Experts of a small language model: width 192, vocabulary 8192.
Below are experts of layer 4 (counted from 0) of a mixture-of-experts language model. Rows are named router (the router's row for the expert), gate (a neuron's input weights, with its number), up (a neuron's input weights, with its number), down (a neuron's output weights, with its number) and show model dimensions 0-63. Each number is 128 + 24 x the weight over its row's rms, rounded and kept within 0 to 255. Numbers have three digits each.
Before each expert's rows: "gets" lists some tokens that make up at least twice as much of what it gets as of all text; "comes before" lists some tokens at least twice as common just after its tokens as in all text. This comes from a sample of Wikipedia text that the model never trained on. Tokens count by the router's weight.

# expert 4
gets: " |", "\n", "\n\n", " is", "=", " ="
comes before: "-", "=", "\n", "  ", "\n\n", "The"
router:134126123131098114152099159125098089094132095163136083140116168125137120119111109166134144088139164125122131132135134135139131125112139136115155119145137141124085135106101100102122141171111141
gate2:161123074116107084126143116141110130104124128125151121106146131139124100111127110165129135092120108128094139103127104134132105127149144136153126137095179170174116126113086142127114163090115109
up2:124143121119164120141132117115100140151131134128144122149168137110166162133152132148158144163109125125122124128098111135126072081141105121159207123130085133160188149121115097110111112129139148
down2:133081131107130141156143119170124149116154087108146087112180177108102116074151164129103094142105099111092152168126092138122110095140098140179131134136149125134089096118131099155130112121127152
gate3:146145101170132123127146143107082138119158104129128160099171140139126121164141120138119091113148121114102136096166172149112141133123144143170134146142137101127107082113122127134089115095102142
up3:110104129133125091125118160125106145139143127118117147082093130145138127130104135136141150149155103134110120138152132111071161111109149155139111123147080129115131111117127068122127125124131129
down3:160154159065114114136104132139128135119122120136150124127150136103113124080088105103128166086112136129163135107098122126119119162154096108139149119103140085139122132140113095130150093143114123
gate4:152107124154168109144131153103107163111097172155142148133117143116116116128124113111133120100133139178134158126101115132100186133155126163173126145134165128117133071106087106097145113115151119
up4:132150093109150112140120124147128110138104107138158117108097137156127106081133085161182140149133127141109161125094156147149085097153163102156109112122102128120166100168143139164118140151145063
down4:151116147116138098125113114124127109185104168151122158144110085118177148122149092119111129122144157124146141136141142081079078123120154136150112111103128064150165166124183174092119153128110110
gate5:147104131106121129151143103119078119146102087119117123141149099144120087117138133116143111137149155132125119140165115144093135122130145197190151101147103093153134124120099135157183112112157177
up5:154123103100158123144128169096104102117161123146109155127161130105148158123112119125122133150125104140116145158184142162122109158088119165120135102079185127105092112149143160144113108169109130
down5:144128074114114120088131126153103164122113149095131139142103117092127136133106161122110153159118106095114080152105147152129131123093136125139137117147158170139137117171088151121111110162103124
gate6:154170117144134133115127039150145136117120142101146138153133137125152126116109125141136120121140171153161104151150126156120106134105107104149076123186115137117110125088103091146108070121133142
up6:125129172090144123136130181134121092115120083158146116106127128116144161100100121135162095120133132124082118134126124063120097155127131136114134129107146166166169115132122155154174126136120125
down6:108113152136192141105129180107119098084122164131131105119109149109127146142102118142117129122138130110135118149104161138098144103182085143123155149179139108166116097172140096109155151105083129
gate7:108129155188077150162139074105097106134122115091132146166150155137103130154154146098119117136120155132120134101137143172130144133095154129184122124099086116125138110120124097159113090120091140
up7:116079113116103117131119099114107147103120153122109102117169149132101143097111186163085132133127126136119124136130116113159125117132117145143125126132122171138099096075139124111117129161143146
down7:153097091091122082152109133131106115123117113134133092096131124170154118119105137173141121154144134147117117080121120112114150119157112094141142165118113150144126172145105154146143168073165081
gate8:155084149122114119102160142112106135150114110081130123126133101110101151121136136119112131173111150077112170097138149132149093125132119109121123106118097139125081115117155133140109121110079108
up8:124117136105089133119147138105115137135105111119120129128080090140097140157134105127135130128150148155127175141095169151113115148162153111091135134095128150103131178107147129128120147084161156
down8:118138108105109119092162088125090163149084158143149135092068145141074116138097133127153108111148160113142156159120146163180100172099126103134157159144073132129138153178147141111115175111103150
gate9:145090145157091111130170130100133121118142152103129128149100127152137136122159154110125129141132101143115172124133152120129139130132157146148134088124121118102121190070141150116130088124077139
up9:135105154138140140076103095143094098161139075130136121131105129141179142124106099157109128105154129144166130107168148094129141147110100122114083122103137182097151141120111120151166104131121118
down9:096143105151127136145113123131140164121165114108149162177120152113148135131190132120139099141102163110151134163107121146152142123084116106134112116143149173206144141122109078108125122120145112
gate10:129100082169100130094122156146112139099091124097113119133145101164126141110158107166126117155170156131105113085171165128112128174135114151142171122091119121147114153151130111146092095102110173
up10:133125095163125141098109137134106145096156140127093126103129112150147140182126156136117108139102111109123207148121146141133113112127129145107151115136094149108132190098156132148128162153159191
down10:116106137103112149113149140123120136161159155114111122112155105094150128161150125112126112160118105143104200161127162101130072127163084093175125084101100140122085131078107143117159101114096154
gate11:113150144175112144174118128131129131125146082117135139096117151119146131089148137109101116120130115127109143139169118117095132130149145115123126116089122109155165138131089146131151147123071105
up11:143146158150136114145164094138135130150095122090179138132127105126126130159145157139108143160128104136117103122099133172114122109130115137145151128132072129108090132130129101128137105098127166
down11:133138088080159120113082118118148128125147144139125130184118131118149132173122150137113189144120104139121135147154125108112080163134155160127134142122110152135152151125137090138128162106161150
gate12:133146129152099160143123152136104126147181105131110093085123119148113116097135131142158109123116138118102123094157090115122131140149084094130080113108140161114101142126177138167144110141163163
up12:122130074126150132174132151098128166109142149166080134113122112150117098122141144116119124136109129115149119161112126113119150141150082109116114116154147131088129120093136153140136153130144150
down12:153118106124186126144135097159101128115123125117134155128071133132107115094129133147138168132113133104141108146135145111121137065147129094169146126088103108103112141104110136110126153116148141
gate13:096126121152135119145135135146111149113143100119120119114108094108119126127131163140125139126134131108163083101104121106147127158155174144154057126120103131173140081125106106120154128127132149
up13:121110160133128155121138120128183177176174131099161138152137102143111137110147152156113130150159124155143087121133136117137108112134089095141162113093140117132155127139159084095143157127137147
down13:130119161108130123132110124121137153125148133095174133136109122168145118104149111158153080118142111123116110159135097126126143130154120129189123150129109098178140116108154150114114131119115136
gate14:110149078183159156117147145101104141121143133100123165147118145128136133125104119113106113115162140129116145103144120115129150069106123130129080113096108163116162105126091102116090133109124144
up14:103168133134108135089110139111113094117100149151092159123131159126129090145145109149127131116154148152109165150148114107146144149112159127120105120154129154111161089141103184136106057129107114
down14:131168152155165119147116160188114131114140127089118093133131159156127130171164138149075187149132143137150135102110136106137126100099142142123121093125140143137130143087073095112155158120129132
gate15:135128152119113117114135109108093150083155133123123110105120107143119090113133105151148110165112146152106094105130148130177143141116105139121071118149111103118106138116114133161162117123116111
up15:115144179134136107098108153111157103171086129131145076129139130117173167111097126176140132161159133106161138118111150127131139133152150110149094168132110114152146097110154147136113126116136161
down15:095132120158147158120140130139119122105160154152178182126182151146155096124117146144120132111100111127138116146137114202143163068124134100103087119108109159154156086159139121118132113092158128
gate16:153107137104156163125144087150109119108158116153140124154139081086119120109114175150127120112128115091127146108130127142121130132107175142139141193143130127162104094104078162105143153092133144
up16:151161113110137110118158141127142109136162112114101081171152115143136093136126187075110138132088105100145084122136109152118098101121111157158133127068163139148116114093146170140093135130120130
down16:185102129094144114121129094128110139135176092118100142138119137114166118124129165122153054118114138173168149130134097124098176120133185112105172149126116095078158134147116107150101119122169116
gate17:113125133172120149162131144147120137150140094103143105149121083139122162142129138168168128112133120105091144103131169132135146150121141154147113136140147161143097123112145115112133136095173164
up17:149144116136095118099176123142123160123166139132089125119141099116160153116128123144110076146105079161115136096103155136155138112081101123140116103116129105173106156133139115115135119139086156
down17:117133110107067157144077126093144101145101145141132187116119146136151106131100115117152200117136143126140143169127099121140158125155126114116097086099117132101215133140154132145115113143151115
gate18:144164123147120139114111145146128151163116127131155128117130126121125164117115118086148092126144186135171103092128101137139116111131116080143152143178097168115139114106124096104088140099092107
up18:146101111145169132110139114099136081150117100154122095120137079153090128128153132160134109147108109097121101159090151116105136123112142118166078162121107119144147051122152184132160154138158118
down18:131124123133162140123143118098120136167106120169110103181135120148188101135103116114109111154157122126112136140084146135126110103148143144130111088112182142130090134166133124191125116132090136
gate19:127103141205141139139115146117099132117139126124162102090162096090136144120155127141134115096144132090147135146148145147093136113142109172170160149115105108166145119102094105124111135133186133
up19:104086137152105123140124088156128087118127160109130130111195136136122136146145167107108103171105138090098099154080159106130108067167127155128197169125111108131118144097115121132132101132144122
down19:104080173135132137150144119116125130100127125133092121154111171075145148086158163107124114141147070117114116122092177160123100148142111119143143145130110166112114160089127105167162158141134149
gate20:128141141148121121150143175096131149161167150122150148135122174116123149084165105139158107113076150139209138087149149171096162123153103119140147121112132142135121112117091120170120118097121125
up20:117140098108110144132131131138112131157123072117135140128065126157074142106170122126156170156150134122096123089123118116130108132154137140125146154102113159131095124141121131183151122124094109
down20:133150132167113119119163146155123158116164102086093119113175134132120086132081113155137169095093120147102112121086084113132155121129136089124113185128103148114174115135141156115112103138151105
gate21:154105117143146144116140094134072153074180128139143095088130111139137183164150153118100109109127123150170107152109108123116123106124123167139117113124120118151134153135121136143145143101132122
up21:144128168185113119123115134099128111126123162101142126106105179149098149134162188099143137132163079150135126141090119107113120143116180122111114116099129127106100116106110149139102149082138160
down21:122159144138113089111119104091121170115151163155118132080122133127133116083132092144111114129177104113120132153147154120106111130133116101127149113149125109151131163179170148121140126117166160
gate22:149082104135147120175137172157087134109123124114130127151100125136125148151088179079129102160145167132104151136150152112115138084144162150164110105123099148130108138112122080114129140130146090
up22:133085088126125135104106111129131178090130135159120144135106138132148139157143113135107169125070082139110130073111156149159079051123167163119140115093112140109129132105114128101139131166118101
down22:161108159126124142157130147108109136118140117147051168116136138145127154127153094108150129120123110138161160137124103199118105133126103090093115138070145100128123096112137140169132154105097133
gate23:149136111110162128113163147117099116172123113138079110127098124152134156149144157142128074135086138091119093114151113160109154107137111145141097131098137137140111173132139139137105110141145147
up23:108123091161097095128109138103106122172127123122155108129134133165064086122149112157114145166107160098113091147119173162139220149125138114131144168148138139109143111097153112129111159114112102
down23:115141109126117120120084073100134131160165160148115109120130168118082164110162089132106103123141155130157163136171117121120069073129162140053132060128159135111114108124134083150155134123123096

# expert 8
gets: ".", ")", "on", "y", "a", "i"
comes before: ",", "\n\n", " and", " (", " The", ")"
router:085126117152153125132136112117157131133161111106113136097146132160166173091156136101147203119092106147125105147153144162154123090139154114157101133099096169100114152089189128094100164091120160
gate2:134102147162112125179132130177139119155153124123135094130134130077132148130114123183115108147140149143114084157116111165087143150174114114111160120118088086143140125116144117175093129127114186
up2:111161140066110134154141162121103159108122146118154118071110150121135125134122135120111141154138154157108153107160145119138118128120116129159125148108178136117111109117103099132139114102118072
down2:133168128136088125132135136130129120172143144156122087112147114124175130133157116149104151149136109143102091126170135101154116127129139111144198140130119140136165115125114126159116113118140146
gate3:135148122147091189095161141137130135106148125146135155165155109161125105122109108134168116143131094130140137157091138159148107119159144128115132168149101144150143141106138091101125113103156169
up3:103132141157147087149156117121114092113132153110160087111127097165099187104094143134136128133127109123134097169094119110159110156092132115133095148114111126134115101126133113102132132111115143
down3:117151170060129130186121093140126152147102101197098146099134135110108157118136112110138131116094166139128110130140139134127130139116152104145141089123166141109106113119128127121125091129103132
gate4:141146080083120108130133129199148134116088095133109121176080103129141119120154137088082100127141154148062115118120152132167087137148151099123125133142161086150160091114148131163124162101148118
up4:097108139114112123127153094127123092107097108106111097112136122124131094135171084150098144155127132143136124167147133098104122141151177097124135129130120101137150102122143117138121137159145074
down4:100107139089122151143131084113126109117103147100103104094135099135167130108152116136182102168135151120137165184134093140100136117132133121095142141150115122109151147125131097111089153129159085
gate5:146158149142139141122145151122127141140100128101135167111130108120133136146116117137104106130127154123104116158127125119117133154102126150143128119140129108148181176146109135121079146122133175
up5:164143146100128121135140157133074086123151108120108156096151113133087141137107113164118124162109111145120171115111124112161112137155160174170136047150120146141125134112119108130155115166136137
down5:113126138126133130121078122130104145074132117114151158158141123113136135115136118126163115120114151127134139144154111130123132164084142165107142105145136125121131150130156107128103141143130153
gate6:127154115127160143104129169119138119125108096155105104157134158106097189101135135081111124069122132142098097088148119177137109154159104109076149182120165119112147118071149158132115080156113120
up6:106116122088131141101084159149129114093113121183110101142132156135123106090115187104088125100128109103171132124149078129158135111158117121103100180115151138121135153117143056114112146143128143
down6:116132091109107115131159081130155122127096101150122117107137114142138148136121092135184172098146060129098118141130182118142096118104128052132132090111110116115124110134154136130139110115158143
gate7:121119096090184077164147123117076114155073115119109124097121120146089096087109114163129124162107126155117157122115133151113151175151185129143156156126148108168121133130115163119131112098082088
up7:105132106089133112172144189153138137119087106136108128122100117126127135149132128067163135091079128142103136051133129151118097143125098119096122132143119132109158111168079185161139157115122110
down7:150137105124128140102119155108152108139108088113143146110144180134215169111152122099130119142100068113133101105126137181142093145110141129117139157102116106095148147134146135154138120144112125
gate8:115195110092117184122134117133146144172103154108148148104165172130118079075154115133087140089103153111118140142151127083139162123141149122149141145140130131134130121097152106138147105110141122
up8:123132076135084096171159116131127129114136157101077126146086118116112193148142113150107134136143135147150147166112121124102140169101123122104101073145140102090152129120129116128150144124101095
down8:135123198166108107125142137126164149101085146120146144156158105116143091162126140094107110140126195146084104099152121124136134105182087111164133124105130144112138106072149140106122133139141147
gate9:136142126080145116136145130121134115160132083103053175116167130121126174099123139124125124143137138143148117151134124173098118107133119107126123132163154148142156156137127141136155107143135170
up9:137158158160129107123120116155151138098115131131118080106117100139126137150133098109072142153120121114109150151131124132165116141149126118154095079119106115108109147101133095141089139097111134
down9:127144085156095143121177120144125094119152152105172140149107149151122088108117145173177120153142066122122108110166105133139167124109145157109123132133101119134126133159134162092158170145145076
gate10:100133129165127129111145167112096119156154138096182141141131128138081121116079171153144131144118122135145098077109148097143190163111153104106124120158107140161116122102080081172112096116141111
up10:123179139168111140166119090115157121162081124115146139097110144124121129164171149146114154117127132105116117135109126098121105110178091139168111126125157060128166192101164139138130129142145171
down10:098130174113135143137128118164156139154119131140099162151155103131129126149144154119121079143145229104120105130143104133115102122153142142118102111128159148107094201104163116144141106101118165
gate11:173123113142097123177123108131153128097105131143119125165172111130172127133131131127144121164144145102159152126126159127123119109100104129143119093160113162112131112127140129104119082096094155
up11:147111142146131094118144136092154160111151116118106128134130115134138143089157103151147127126160102147093117125127165105146162094120053156135105153105099139140157099148134191114166144126090123
down11:097108118143138114127165137076120170156182141082140124137097160162108121081145139138134202121135144157157110105101127092136110122107108131136134120119141145125140154146151142172153131148130133
gate12:142145105092099112131202139152145136112087138142114145134137159107152097120114138151104113135128149110094125069105096136108164108121157106107142124143153135105109120127141134148091122091130111
up12:113133123101096086169168161140159116111120133136138107101168137099097093110108154112158142115095128135096147179140094135115152148115139085149156135115124144098156135136165105117150155137115107
down12:090125083105117149142114109146126124105159108130101091125136131152120138092124107155127162130140152124077095166157137162117108154077097112116130129095125129109100121132136094119142165124137150
gate13:155155154155136104145158135116135111132151147106127163143112109092139062096158112146123158094140119173132148137118111128154144134149119123100131104129114140103098127098122156128111105163100139
up13:136169157095165162124084137164113131162133119161109113168153117151114122145136157170169088126153164097147156134103137114115121103113129135098153172121142126118140088155171112135132173097131118
down13:125147123122121137140174145115089179083144129108106149161114170099136140096145115097124086095130146099117080141137108145134128130136099145149090113136123122104111184123140159114103111139109150
gate14:183129108128145104107143127137143124108125121135133152182179127118122151106145172131106136163139132120147110162078116108166088128140117125164112080184124110123150146163125128128071146146113102
up14:143160134160103117136127100098074083158158093106124160126120117123126140104163172128154118160113123123094150113160112151102120155145153137128112136158127097111103109123101139122138134130148151
down14:143177110114139069125148133196118121133121136148158115128136122106146101143120155118129156084168165115116139166126123091169122140132155148143119097138136121109120091122104131148101137110113125
gate15:096156110139075125099151102148086154114174114133130105150151138140121150131113115178133119138176136122148168149134113146155086123115165122139127118140093092133152152155127097135138094085173148
up15:093113116154130136161127199144153132111054128171104142153139169094110129157116139071125129140138140117136135148104159117087166127144101093174165158156169140130116136113100112077092109156113089
down15:133160134125135136169116110122143172137071130163126180106136158123191110165123105119108104131140171124108122123148188127116117097113130107135140119148183130131139134130133111110096148079091117
gate16:081094072099162166100158141145124097158152129085096146111143123153117092097124125138126120144098130117147125120131128190096145151138117129200119115146130155133148099163119142107124138114101141
up16:097138085108133166104105131129143141136115140122159137102145141140120099085131147131152125133066118114161118106105099184107152100108130115166173172147175141137100131137112138099087158110145128
down16:132111078154140129159100129119142106118163125104137144118139126091123134054139151144126148130104000111121093149122148133143092143134131106109134147107108139128126151151120097140152135146108118
gate17:155112074149148129121147133117114106141147118143142162136105143128126096125119095128166125167183122113146133129166109112110137083080141134128102126182104109157140175093131099084125144106110179
up17:162136137126102121142161122121115120087182131107082153116151085144083122151114153139114092157105090147129109127128134146106120124127110125124111145181165134100096139192159101141161117115140150
down17:109147104143149131096115131131137120108101139150131118123153105129174128168106105110129141123155102116126154107118148114124161099175123143113121136117145160165117131099096124116134166087120165
gate18:150103152132139141099154165151131148165160140133146113124124117100130114091140134130101124116121127093105118145170151163114125088134109097129111099136101136059138125129132166143117105069118080
up18:159179167181128104134120117090137119139120147111140073147134134127117133085141162119136154089077157107150121159155165154133144122111106120132131084151151112100122084128110124122133113124098128
down18:155138133124153148120115109155146120179156159095086141125113173123202139153108141094132176108134108120151129145153149124128075171122145103152105060125107105146128136128145130133103131166150094
gate19:085145120140082106166163101121096121113238116153117138155155128128117117125135134147106130152109129092123114133116102154142108112129170126153108115109129076157146102147142132102144082108096116
up19:127116084138139151131114077111104169157141114123121181085151106148120135130140129091145102125142132119155138111136141133105129134097150182164098113108109117144142139184138158111122162177112147
down19:116120085125098153109132078093092127091130104117155106108146147098139174132122104137137119127128104148119142095095130155144149133131076164132113114115127136145130121150167111117142170153115142
gate20:136138127143140103146177129160126096148117113118142137148134047145146069118129121127118091127131183137099111090109109143107106135130109162120145121163149121103104138143141096164131133074124101
up20:117166169127094119082132102139129130134115116114147102090132116119118125136107154141115127142159145105136127107122099089184105161113167062149170107099090110117077107117147100123144110106104080
down20:107125151109088121142133106144123099133063126129182151133131129143149068122111146119124091111104173156144102116142117163153113102092140127135157101110124117119116117143125115102122132120108085
gate21:121148107136140123124153121120118164125131084095089122139082164141157117150128127118130128142147103104125093105142175150113188121126117154176129086116071099129183105138150180163111136094113147
up21:154100105135086145138097153102124142111179150114129122107121118153108084149089117110155111157079154117108147068084177142143181101102084152170123202094128135133108143173157137124124143104139155
down21:103154123117178104130103099146131144152152124149112118156134137114128159128109119136129125101148077113148123136174121130090094113154091110105147110101148153150123140135100096148122136136135136
gate22:130117102158145142150179154098146145093119147140155110093108126132126160141146124078134134123159156112070167096171108118148173165160098122105150128110113132049117140131154140142133154121135166
up22:141063138122137148147119104145120124148128156124161090117112145115168127103116136146132108119098151110103102159134096152067124129116135096114122109125174123096115140124135102144150147102183120
down22:132137104163124178129165141148099109128111125130102155166153133112109128136145164146105079145151115088126133137095132149113203132192101098104126144122157112152094106147143133110113151135141146
gate23:167114077067188115110144143081133112137114095117133133145141126162149167070173111140131127104114123129071113126114161146135149122153109138145158092129108155113132125095167123153161119116125134
up23:092133127105157144155131104116134118118100158176165097161161160126134136101108122086135111139146138098100142147139144172168122106151152121198100142139118149108120043127137141161082143119146107
down23:114123099130098106106132161139121153160170108086128116102120126172122075127162126169122178116084099122151125121142121104105138145107138168093125090109097105155156162120116095129130109084098093

# expert 13
gets: "=", "nt", "nd", "que", "pe", "din"
comes before: "s", "=", "e", "ed", "d", "ing"
router:122138127154149148128140118211079149138144125125112126156124182126136156129152118144162107127134129145105150131144130119097098109110135108126105156122139158107130116103143140075118116083070131
gate2:153140149146133126153100165133146106130108143114110124149104125134182138094130148130177148106150130130102160104124130103129127113113174104128089100129117159120158106119070125135112131151097166
up2:141130087167191113124141132149145148140144147127146130131141131150151146146119144100153151164133111119122131128146142136108124105151121060138095112138149143090111084106135112111120111089149143
down2:114111141115101098107156111109139156131165113084124182135147163115108129087168108103171130116110116115156076120186109144158127146121090129131151080126091108137157137131150122132135113147158112
gate3:119092153143116121154134140153132132108120130127122136156139118129148107144131123149119103147134106148108163181130113118101121084107104133106095102167156129133131113162070112121113125136115098
up3:108144103129088155118139112134134083158088140109097127138095179144174145090144155151107107140053101119111130096108117118107140129114100093126129169114133137105170132133091112082098092115110141
down3:111138143116142114141128142157128155110091114131124149120142148137079145151148110112109134112160197154128099098104156106118149115118124107102136119134161117144086168156132158109150122142101148
gate4:142123098127174170132153119137088085124144128141118113152109135153133136126129140141150137129174123144118161131185126139102132104111120154117096122124061109128122115132124129134100112163071151
up4:113127164117108157123104138129140079084126176138171105125121145101149102115196141147122149124110114122114085147152117167144151134159100143135119122111088103136142117115159127101158138161144126
down4:142125110143144140096077101137147156125138122095113123163121155126144167151108157136132104119130126124102122065125113107079138149151140110151096118117115137149073100080105133100103107128128151
gate5:112162124125148140129138121109121101106123135118159149126144155135160142118167120153163117142138147149126146110108148143135111173127113126106129194142137131090130132107130114093148079124122155
up5:108159174121108154105080153146159143137112114072111149157148152090158132110144117134121076139080115102136127136112111118105112157130086138157130169112131135147127124107119103071167139130120154
down5:114159100141092155133148145140147102136161105145131115167109133082120127137096134137106187087135093130142141132133105115113096158129122168080134134127101074127128123130117156156130174093101091
gate6:144116107122123128120109147142138131112131096142071115135164146164132159131154121150088148137120143164109127099137111154106124141130117127095141199154133101108134084142126122126129148170143107
up6:113135143099139116109172119130123142126116120152133100161147149086164141098134118088092083135137150135105127169139146145134158103124143131179119066112140112109089085143126112134152131091115116
down6:127157147087115110134127142143111132052154117154145125142148147164092136094136114124111082152124092096132091088140133141113130122140141127150138103156121121091108122140125102135096155119123116
gate7:147089154130123117183116102163076157124110114142103105098150144145140161108128115116149140134153119120097141108120113141100135170135113145119152079148147099124156119108150140115148131115091154
up7:115151125110142116154108169072154153121112093159136124124100113144114076155129135144141142087139152115120181155104117100153155110131118092088129158118113100121115065157122105138116141168111125
down7:137118148159089146147163098134138167114130120152100112154113189124120139116117112111086102115147110127084148142146130120125125127138118101162131089114123152170107139082165121121120145166159165
gate8:136121125109180147161171130105139094165135138108112137115143129141094090123092119173114161159141126135099147130152133128112100147116113122115118112173110148141126128118128132103201126117179121
up8:117121198092146107114148099129124126107158149115101115099150118145136122147105134110129081136131116182145106164123083132176132133123128149155087130119165111138093151124133135142110128132097164
down8:145135120088134159156104112126125120150096162155101151087104122116158146122122134102162044126161082104120135104187122141097130137167097110168082111138140154131114108149126142108143141124124122
gate9:116168126126118153121158108126117107133118105126172153096129149099136123128142103117103110093145151112135116140132094101127130099125125166060149126112164110130137139152142120112095141106082127
up9:096132156136176150162144070102096107140147132138080116122124109100093128102079140119098116149123146089099105110152178133127158121125126127152107126114100161158124083131125110122097090085132148
down9:122121134092140100103108119145153116109123143094118129141089105120135160122093129133064164092109092124174125134108136132072141143112154061136142124105128125126148120150135099124129139154126177
gate10:143144165154111148152137132139110140148148131131153163106159165086085144090153142145153125099114134137121111129135116143124063130102094097085103137125131133130154123073158095103101138095153108
up10:135113134140151113115123112155128130191135149149125125126117152129109140155130167133105125136165100088105109140137119142096120143114118114106096127167092146154118108110136065137164135154090140
down10:104095137126096174104099114165137121136114128156146138099126116107104145126134128092139162122137156112132090117145147131130111129156103172118136133112094144138145105112132179087144160124121151
gate11:134137127149155138121112127156055138113117157093122110145142144123180109126185114192166126121130132124118124099105120136098137100147092098134149112163117132129126150114135134077116160132126117
up11:123137099137125128102085158133114121110163115101112140109172127159105116148105131125112149144097159132111107128090151082164145117118150126146080162098137077119098127125106078131138089152177103
down11:115085113110179140147136101166094133135091149132178127133109141138190078157113150081135116157137082134112127106142130132109085101111120106165125134129148127115127152139107160111104150157127133
gate12:143071122192120122101141109160136157117137153135122153127150105106143120171110122129113121152117136074164149097147112107105124121102146111136149126171124117146138130127158128101169087137153076
up12:082155160070178126126150136076161130170136129102174094149115140165112166075114146130141143180132092120127122168110169132096124148148152118109125126110111100105150104149111094137115155156131117
down12:112157133125123129121192126140083140128147141159149125101138119128141175105120125137122067135154142115104143130148097140151107134120143081102181125105129110137084120149130132152113092103123148
gate13:161136119133128095163133168157101135155157141119105144097132103091166117139097117161153117134132143140139141118146147110085162131098152106128118106141128124120127074148109109130100129084111164
up13:137132142112114160082145132123135123137092189160163074144114109051171133133146123116111119165158111176106126116116166148053113141130136144132120109168077114115099141158168107147144135157156092
down13:142147161117125158126141153110139139163112087112135160131127142140104119092123107113152136133135085134119170112127169149146085125145130145147142138160149156121115111116124150217105144120149174
gate14:120134149157145160097183128153109103094099125119167152153168118106159140158156147104137130144132111103124152120143121112091109144103140095101144169103129154131144124154105099107113078110090108
up14:107143111141094130121137149141108117174107122122171102135160138122155130090161164129136145133131100058169086128121149093124130159116143164112150134119139170112146160113105139079139138137185148
down14:123110105164135136115122122092122117121148134156130158102136108150148152137132111162108157148050116121151130142119140153135114132111147092148170132108147063134159139157125108187110105102128120
gate15:139131074116113101136178121147102143105123132123142149106096118131118160150157099105173113112125082135090150148159092095112137121163126144102109122184150144082120137090124176143133116099113124
up15:144128118108068116111120102117145176117101120147107126148145130127155125116098101152131149097138124076197114131173143172104149148176092114095131092101114123176128120140129097091105154121122114
down15:161084168138139121128143142135106129116104120153116130130124124096079166165150150118153112139147101116141070120091073121094156106104122117184178130146103141129156111137128113122106123148140055
gate16:122115110141161102142109115108165119172123109098086165103146127148122095133081134165137128147125159119131128156128095148178174124128127126099130125095177113124153141113115149139102096133115081
up16:115163148119133154130145123116141079133127105124126119155111117100118130114116134115149176172149124111157152140162132159123133136147111133096089120178145106103147106138132135148116152121144132
down16:134148181088091149143151181128113120138139122139126152117146130138131115152105100078139142106118125086158120103074144146144108096138126072124092146150120116127153159136119144124098122108149139
gate17:137107143175169139133197133139129114154144118153124154115137094110120135103149165102151140146146126163133141155149136096125108120105142118103109121108116107133118164139121132121079134137115151
up17:126084102075162130117087155110137209112101114127115139108141126119131147102126136137116095157114123078132131145121121159089156105106128144143149126175110109136175112136130111123122109112110129
down17:117108105132145139141131113118150114139132157081117114157155163077141118118139129106115085131147130142145158095125145113137141130165126126152115142154155127155091102102175116161120116139128092
gate18:145131089120096198142144130165134134107159075150122116136156115091112110128130106114170099132143170140123144090139124138158140188111076164152127102114128115169197120106104095132111152121093120
up18:154139126110148152129139145130083120150156123137080147111149121118129113130110128173114133153136153103089117121065127139130134126116150150127123100081150127140198129106121132129127109114113083
down18:144151188114083155113122140130118124135171095158101132150102120124086127147136087134103115076129129158139114105069168073106112129103125113115162105126135118132122097168132114139112122133127083
gate19:174130129128101097112164120153120131103142114082150151166165125084131102164118121119113129137116126137147154127131117141112133130115132100119112140126188151123108155131086116086157093139129137
up19:097177081101099126102129123112123124160086132131133133116089150151121125120125127138098128154135155089173114122141132111118155092152095130163092098124131149065132141160127193109098143142156134
down19:152132177126153154112116110126131125172113130117133127153160174111161116116182153097119112137151164133136155080099119132138120133090133115124112075086160089098102164094071116160123138136166105
gate20:124104109148142124107096116168096129118098130136108146151137135143164140096105120118116156162169115183144164167062106127125164110133147140078182134121153155157186162116097144156152151098094118
up20:142177127101140099106138094117148122095115133117138143145119158106141173114162100123146141151113155149124095121127128147115101129168130200131183115119141147158100122137164165123132127100056112
down20:092120156139115115150112150132149165169120068151088140099135134147154145113107163119115162127093144115091128092131129155098081151117170134139122162105115131116113094100110094118144149120172163
gate21:123136146155112151119162129168082139160111162140136119144131159117157146114157127158127115139127125169122146169091143155138122162130104105145104154141101147122090091142108158116146105185123091
up21:169151144130117149138122157104147144132096111128164119131120103106140118141115165107107125108121154145157134146109139118100119115132130127129131113122146098096154150089120136148098133129143130
down21:093146143110125073110142118124117153127124137197149083132129081109139126126135092132132089149147137171105141125116146101162138134083108119158146109136164118118126121150111143137098163146100146
gate22:146148131155134162127132156112141115193128110092126142112144159103139145130087182142157145111097126137142114131147116098136138105135114104114106123100193183116142149092118121130116172145105111
up22:154171139114144137153119143119130143101084127115128131117116132115181104099170136113133160143131105116143113111145127086118100139115128105158108173114117113146124161113171129118162102115122108
down22:123127118148090142120124130142121094156147103103092115096149141144144185100145107124111169143129113068144123140059174155141116162133132159098118120097148120115092108102142117108120140146135151
gate23:155130101094148154158136103108128112085104125151117137118122159149125124101121119164137164117170128096120144158094157145129171108134110155125144099106151072145113099103143150100113090112160145
up23:123136083165105158106142137145105159100131112164126137138093119124145132098130168149112157145145133064118100113119081091123129134145219132104095127086170106139160115180150162109113129160097160
down23:112133089160149113121134084096149109114130128119115098099144121142121160096149118110143234123113126106068138146140154110144145135094121111126147127123118168125113164128120111156158165144173143